Weights of a small mixture-of-experts language model, trained from scratch on English Wikipedia.
Size: 13 layers, vocabulary 8192.
Experts: 544 SwiGLU neurons an expert, 1 pick a token.
Training: a variant of Adam for the experts, 420M tokens, 5667 steps.
Below are experts of layer 5 (counted from 0) of a mixture-of-experts language model. Rows are named router (the router's row for the expert), gate (a neuron's input weights, with its number), up (a neuron's input weights, with its number), down (a neuron's output weights, with its number) and show model dimensions 0-111. Each number is 128 + 24 x the weight over its row's rms, rounded and kept within 0 to 255. Numbers have three digits each.
Before each expert's rows: "raises" lists some tokens whose logits its average output raises strongly, later layers aside; "mostly gets" lists some tokens that are sent to it at least half of the time. This comes from a sample of Wikipedia text that the model never trained on.

# expert 3
raises: " ", " |", ",", "-", " (", "."
mostly gets: " of", " by", " with", " E", " to", "ar"
router:099162127145105085122115168108156136133150091106113147135148163171162128142121084166129143155139115110104150143132116081133163128120136094130163163165128167119167115149144162102148136108116156163097103114106111103172138146081092130133120121140086112082147148159117130112083163127148135105135117113104123092142169122113172158164091118132
gate0:106129140155149134105144124148190081128155157170127135147114143125121142114129155118157135122143110110115128107149167154167125097145150125120142138121120134134124144151133116107164140137156118137171128139144115108109103075183157108124084149101150081103091096139081130102158161119112155147139112110140145167153099112100115152130143127121
up0:164164131114126135129156151204073107136129097108119112073158144151120094140148110145117104124100138129127114125126141119149152112097125108195120140102121132106104104139095144090080124121146099121151101127091134142138141169108135120138133167149096104152150118115177114115142114135097129115106114126171124119097122143116127123156121128113
down0:087086102115125112170120085164129140174115138116116147096135121145113141119114110170125086118173160135172188146115132140143136110139149108174158152082127123129089142141145124171120156144174127121132140137127105137142091128112158138152162079126117145165091133105182159125141076133128114157138142152131106120167080107093135125126146134110
gate1:132143090132141137126100142088114133097119141123141092124162130154130095137141134144139100104130136116125127153188077112103142111145080121129137088132076093151088143179105154123092110111062108155112126141131139101162167103107114173150114132149149121156166123097130150132134112135102104128131080139136151112124121099133134083104143118172
up1:139132119123126110162183094136072141080149138096144097140144154111153122121077136159136117129108090126156148122169116139081100090114123118142116126148154139128160129142141146138142086128158109117146097161109118098125123143129160083135105117145153107128137088118095114080083166139155106150145160136094150155088113128121186104123136113151
down1:129120118146134120155120127115109112113111119143094124119148112105127117133143127148126089124166112135129104097156118132127139122129145142139132119136061112150155104154145121166146114135078096142148128116167127117143109091106152147106117148131156134151169154097113118113157126103106154141113081126163156159103098085149120118143072120174
gate2:079092148138103165156086159138140114130170115156090121152161074111153163097106168125128144077160106117115144200136145119144105120140149148151145126132158170121111146103139168166175109113175101086148137119113133121100153085160111163116108109166178112150148103125136144094121130091110133099124132088086104101136136155077124126093156126106
up2:154121177152118095139146056115136128108162170079142105128110154119122129131110126096134147107134144092116080126163131132088132116148127153102089107125122128107158106157121108091128129126103121160109135184148125142128149131133128134168164129134110092149130145150172108123130103142172129117144086126188161141101093125147150110098117123113
down2:168122139130092185131131129111160138117150104107126102148075092120136118162093142115105104168141173106107137138144111148136126165124133156107081147141098143127107108091124178123142172124145083121122125155107125124124149141116113116102149121195125091144137095146130095119122103070120137082112111104133117100097114129120112107110113121141
gate3:134125132142116121094126125128119144149149158127085118115096164141137162139141146113119182132097108106111095116122151161095098128132138121165140127125119118125157150148156140100138132172152138144095112146139150139151111148120139100161153155126112158117143138142093119111175110090131126170091083152109105165124110143163122168152149149150
up3:149120146144138076121168170156102119117132114125122123154111075155123144152129123072157145126112131164106138136127103122134096157153117123105141105084133094118143121083131072135122109130134100149113094152138127122128140107136099117127120107127161144097105091151137128120158094084201146101137112132108103099152144101116107160135130165115
down3:147126116130126099136147155127153150100138118139080132198160108104134137182104164106175120134138127131129121179158139143123127107125076175106101127172093125150158107138142130131127155126124081135109094138159091103128129159149125158099130156150135135101115131154099111119130155122112117137115097146118077144172151102137122105135166132146
gate4:079117077117084136128099107156100093110158117123153133131118121111149131115063096152130119151120111125118122141167096134101132132140161166115173123147130136131137152129145143101096131139096125129111157173123104171128142124118131136140103147131103156158121138163148142154152152086140119162145143147098135141134160114067157133138119135066
up4:153112174126124157162162138147166103116129109121133134133149136117147089105134120075095138091149120127165129154133136091160127143129102108125100132093164138144115118116110133134140130064122147072083106147102157104125106148119094100129121157131101100156130139138114095112127170096120099135189131122153163129085089118114108126120124146127
down4:083147094079104090139139139142112120108151080117104104134158123131137103134169082120153120115131138094163138194156155127112126116091100117116105108109125154096089136096127136133100144114136130162092146145151140121181105117173133133158120125134091146150096129134142171153121148135082140161185144157135104130107146153157099140123127140079
gate5:106099143125151099163104119108079100120128156154145148142138147088122107136106125131131099123094122136093136144092146125145131144108136120188144087134149145173160156143094141135114113123142102106156130123118128161105140162125092124135107103072109080106154137095113126093140158104122120124112121137147076104101191132094180142131130131173
up5:140099145137130151120152079107114093102103167170108148110112105118155099154116134177096080098123119125099141206074148125134142149181141128110087124116124150121139106123103108092181101110161061103136170158078149119095122087140101102125109138132129082123127135126141144105107123151139165123125107114152109120139164149114146126106161150136
down5:126129125185120147110133143136090165160115148070072137086118137165119103145141147142137093160134103104160143159116210146132129112118142130120122200121125135116124102132119122120163119168149104133112155097165138123131109137154107113136148096158134139135111137130144179161112110124144127104109109174136164139151063137194125121115118123139
gate6:125153128129154130130142085108106105117142157130141096060167116102136103104165114100113073132138101099169091090143123139133125145109102126107132098145142134110115137162128112100081112111145114138136161121153147108136158144153113152133135155128144114126168104093138159149142061096131117121132115129151156166142152144127098123143121117131
up6:173098174157126114114143154132105115136093145116131158156076133099092103088160173143112092129121174150078137142127161094139097183142125147122126112131128126129151111114112131122150139117132175127143137116130101110145122139122121102130151101154129137123179166140142080150097140154154127144145132095134148128073103142099155145113090118131
down6:154138147098112092142157153167101108120096118146140103164091124108125130123084160129144112098074098161095113141155126096093127087142091100105141130119152138102104136137109101167099097132152111156150119156170119113148137146131124162148058143112123139082095070126104143095132157099129150141105118103133123178122125124148125139111152124113
gate7:086158110134145144101095157110112136150182111092152074113181159102119145096122167163157132119148143148108093127160113129119135147131118119112116125145101130132127131176149106123138145144157106107119148117154119110132099154145181155106124107112110153106127124154107165124105110084133114115110125146112120131109102143107114157124129142135
up7:112167093143142133143113101128123140139163108097121118168183101102146120131098135185131131170105113121141135106139131108096145117122129114120147115164110103125122129133106143139160110144140129116139146108151096098095080132134170164101141145164116124148192103133148111134147109126125137119121138132045085124135106159130123086152184116179
down7:158131099097162132149113109115069147134143155112107119128109111108142148140143103120124118153089158165138161089155124102125142091154118106091117138149147093110123158134103141092090131116142143101152146129137103137138105099122127104151112159117135105138186206128115098087115125182141163176124149146076105110156125106134187122139130105146
gate8:118113111154153130143115143128114114108113123166156118103107165113096144138117153115100112136121128121078113156137133098145124115110147089086116175153104138131151107102171141117152114128092121144152118152106116080084143146104110115111115106117146090133144151110120125138161098175163156123145172139161166118112143096131151122136081162163
up8:131140098150095149175146119128128140133098131087167146163119122113163108140139098101137144147149127129103117089104109152127148150191141114158109119125169125138103160149153106147088137124085157120130139128119149184136112110148136117155127146096105158124123135110106145091096171111135072160108052127133076157145134159114131158125145086106
down8:152100157126112134118159131107096114103166109136120134090109146154123107123141163123124147157181128101111095102115136141104156152141085122132118133124116148102182122148161155111133160123099107145151082140148125110118181170115101118092093156128126122135127148140109110145129133133167105138109120161160107116134161080172125142131130116156
gate9:131057185090172125141088139112148133136108088163148095128138138114120127096093151097091177138129127125147112163137132109090106171129114136110126129118146127129093145104126126119128118104135132130143113144142090172148139131146124068142111113109135117082160096114140139161116147084120100173150132154150162149145092117099145113148105100125
up9:152152115130094094105134137119158125129159167138153111101178120172143109078140140112108148088104144121166144156131123089140121154136074140121137061115109089105155130115126157134122134105160140135086146138141114132136160160104131126102159133116079115120166116138158126127129149109150108089165125127144143156155121121151105112178126134145
down9:150128113171121122134164106121106100108108127129138107097098144190115096149136121116133144138127129093079160168108133105170157139176094113183136120127158149147141150125074140121100146098116103148141112158122128137123122158164155124110143153135128135129181125058126122137121083127163141141112142126115084126089136094098140097142170138139
gate10:106137143117140114178106175124091143134148149134190128142165144166146119151140118077166109113144141085104150142114121149162168160135136106136106126107109122147183132113105149151118125101158134111134120152122098141136130119113117131137106120110101128121118098114123148135116137140139139135105140120126153143119132141145124161109138167097
up10:171148111153129154118139160143165094088148131165133123145107111139108103118094146176145143127125170139149086149174164156112127114111136149129125135126126151129099131107143097118156105157139131177178160107116107123115146142104153106151174146159139083117143101140116104119120155110159144089146113151133151141145088054121144066118137123090
down10:102125149141123122142090115198107126131092158128129118156158126135124108109152145100118104126098135128133155177115107122150144126153121106079110156151183131188164136113120123133137135114145135132164162174155110140149118096112127121125136139122092186162142118193152158154111136111124116103112143107137121120120146151136099125144126160137
gate11:100105106121114097185112155160126131065112128123188155157122134140142152148120092092136143123134104143094121135169179123140117110134084123182107099126141103138187123153137146119116127160123073131141097123104134127151089165175159157139126064116115130107130098164104098149168130122145076133101164103096149162124136117088140180143139099107
up11:097134124127145150108107135107151109143131086094102075100120077140134107133118159155090120147099127132137121105074109106149152064138100112105132140140100135136138153143142093104142149101126140134146140111179128139105141084118088108119135173136179156108107144099139114114097089069144145126166100131143123081156154152108150099082155138106
down11:075149108155117122103168140131142115076134111131123097144170118140112060112125140132112114123119133111151114103090171099137164091117111126121144119143133175116138137131161120132160129097128075103118145137140154121132114121131136179086147115104154153104123175097143098162102125103139114108163097148153140127110118165136124146111156156077
gate12:093109110130092130134157162132176118133175098123153150114104150131093080162149118105088111083134103176103150134118122170123148156096136139138128108154135120142148181088125133096110103135176153123121119129132103138159146128121133130133123115149146150127148101157139087157124124129107141160142174126093107103164125148130122157100075111129
up12:128132129116140085188129137115090139117107138095087123155146104132155166100089155108115133165104125133132142096165117120168117158156087139139107107088142105189076122159119144165127111099095117152150073177146177139132102134087090149129126114108112149121112141136116128117132116102119087137136124131149165155119149145099127128132155106127
down12:086114124134136108105111130124124127148136119144058157125125123126135141117128121133173157091100107106162146148080075112110143114113078153138141131110097169117146122108142157149158131157185131132129106100123117109122142148145145124132118098150110097128130119104171112153139131062142149129121137146123078148128118144171155176121093160129
gate13:160162079146118129127131150124116124131153147108165087107132106155135164121134140122116107101122102101126122099160128149135121117096144126115167144099126093143084125135115126119151118132091088111186098086131136112157124147134125147123110144124145118141179110125121128133137154110113145121129116170112075137110138103126128132111141140116
up13:107153172142147126128169142100095118161099129137097149112134140108134128159138120140130146134078181184110153144099106117114159098155105126120170150153161153086146132141135136183132089110145167127104107163114146146146162147125110170116150086121122140095111149147137141175104098131133137152143186161114148117132097158135139124146116144170
down13:120162154155152142124099107101101113152106155158115129101133130106120135101148125130121135136124127151106097134121153123075148128143133153148169129133113132077101076140162106168164116126102155141130083139105154114174108134134157143120159136112138128137112124080173107145151138121156126126105145162128115116125115160098144102152094141136
gate14:105099095156115176128179127114142129124132156135103158154099109183119138128129100177175113121114131118124089178135131122155104140146123165147138165155140152145119153154142147115135169181115096171105147188131145115162139109143132118096121134077131125125100087113073143105126183125109114115125137101136118108106132138090134118098154126126
up14:106105119102130128130111108140093135130111119146080157134171160104106103075134102097086136142085098117190101112181127121113175124103135088095096121134140083126099070134085149110128155120128133156101138152143146143138173156132145108163138137133071152104102115109159119164124112102094127139129150164141167149102116115124148130139133166096
down14:070126159101169099186143123130138109114145120147212135090137137097113141132136112112152093099123139147129119118141104167086127163144093178156099122114101138113136130091125132161134129134124086112134095111126118130103142139118120105124120138104180112120104117121139166116120089092114101143124128123129077146140142121107107146154113139106
gate15:109165118112105142152113131165116125112136150142135143121076118087136140155107145107130124104152160133127120144164143122149094146118128112070118094117128141124099137121137184144136097128138120121171156057088135115087084124114109089072135117121114113112105116092092125088135151115108082161137187137144136155138096133097118161098112166114
up15:107138156126136171128129140113123114133149116133185127126124113130093086076109164135121131172165122097148112171127107147159133104157103103145172130146164104142156177110154099095137136106141123097123111110081113116091093122117159125095154124101135134145169132100114113144103152128159099138146087141122098152180135106098113133117134152077
down15:134169164114100065113179115111146105124111120196119149131121108090147120089138078140121119128090133140102151105135148093104113156141156128098127140134158131150122117137160169147122076154153159130116160109115134136116178114149111126120153123154129116114080119103093130091122142148115155095144150074139129095154143150132109160133117143129
gate16:137129135151154155127101128165125117136168146143134101084112129093157136119154170135141111116142152106165110152120142184175094140163171099126100136122106126164128091125131114094076150173155130064144104089132076102118145124114146151112132147161146112114111133118132113117116107151125120139065180124100166131139082110099132132128149109124
up16:111147118137098170133150137124133140110124136140077101102171135121127140145151204131139093117160174138125114149120136103087151132155135150121149134099123088079113120145110146132128123157113101151126131167165146115132138105129135166164137117151136124130102145129126130098108119140107153136151170104145142122103129124112103140163093132129
down16:142147103112096121129148119112126123179134118100119136125126101103164122126116125131133147142133156118076151109111131141095143140119120167145136141123090152134135134120119132166182181098078123105108135104140113116172131118100128110151104135120079127170119131087151127164155176093139077187157092139151095131151118116157138149099180163120
gate17:111098102137140117147113204085161123122124132134139122108154133114111155139141110119127103150124138098091085115144154145132137091070126099090197115151124118128129117128196105109095132177132114128142092121154126123160117127131117101160154142153148111109147063097099137162119102132156120106131127091100146117151138098159141093139125139119
up17:115090136149087116145128123139105146151144115180133094103136106118135143166151141144172148092136162137166187163126121093130104121171079156155069112134125163094137147124121143126144113123109125163124119069149115126102139142137142137106103147142115113149107163127137119131113141112118111123117094148136180139101117146108109182128104114131
down17:164124098116149090157136138123178144141149128088126116116171115153145126171135129153148123091136144088125157139108140128138134110098085207140111089132122152125143156141112123112134157138148168140113131152117135102090108177136111133149161132141149135108123152094096134145134145144103154123172138134076109117111105142102111147113152110134
gate18:153134168112119109075128177144133092104124134118137115136141114169129118127114174122184148148144126164142066125120167181123137127111099101105116144117137096098120147090117119126160110146134114095102147127103146104154165126116144120176134116103129120165119094137132151094152124132160145144137155110135163183168096105103122150154135155156
up18:164101123149109144131145117141057144141122166150093141149103130150110128145113113120096100162104101119119178134125139108110127177132123125124147109073156163179130124163152153166094107085122155128147093105128111135095091139108132110106085113147161113093078153162115137098118136172108105126127129142151100069114143123072106150141148085138
down18:145150139118123096163164083164137128127109121110152114097157119155140160132106096109129145118120121151123118159130169147116110127124108167166127126143121095149129155168087128132138054084081132129115130103127147121128122171134174134095148161101111139123103105140130178158125133117148120159159115160115130118136125156127141149125158121157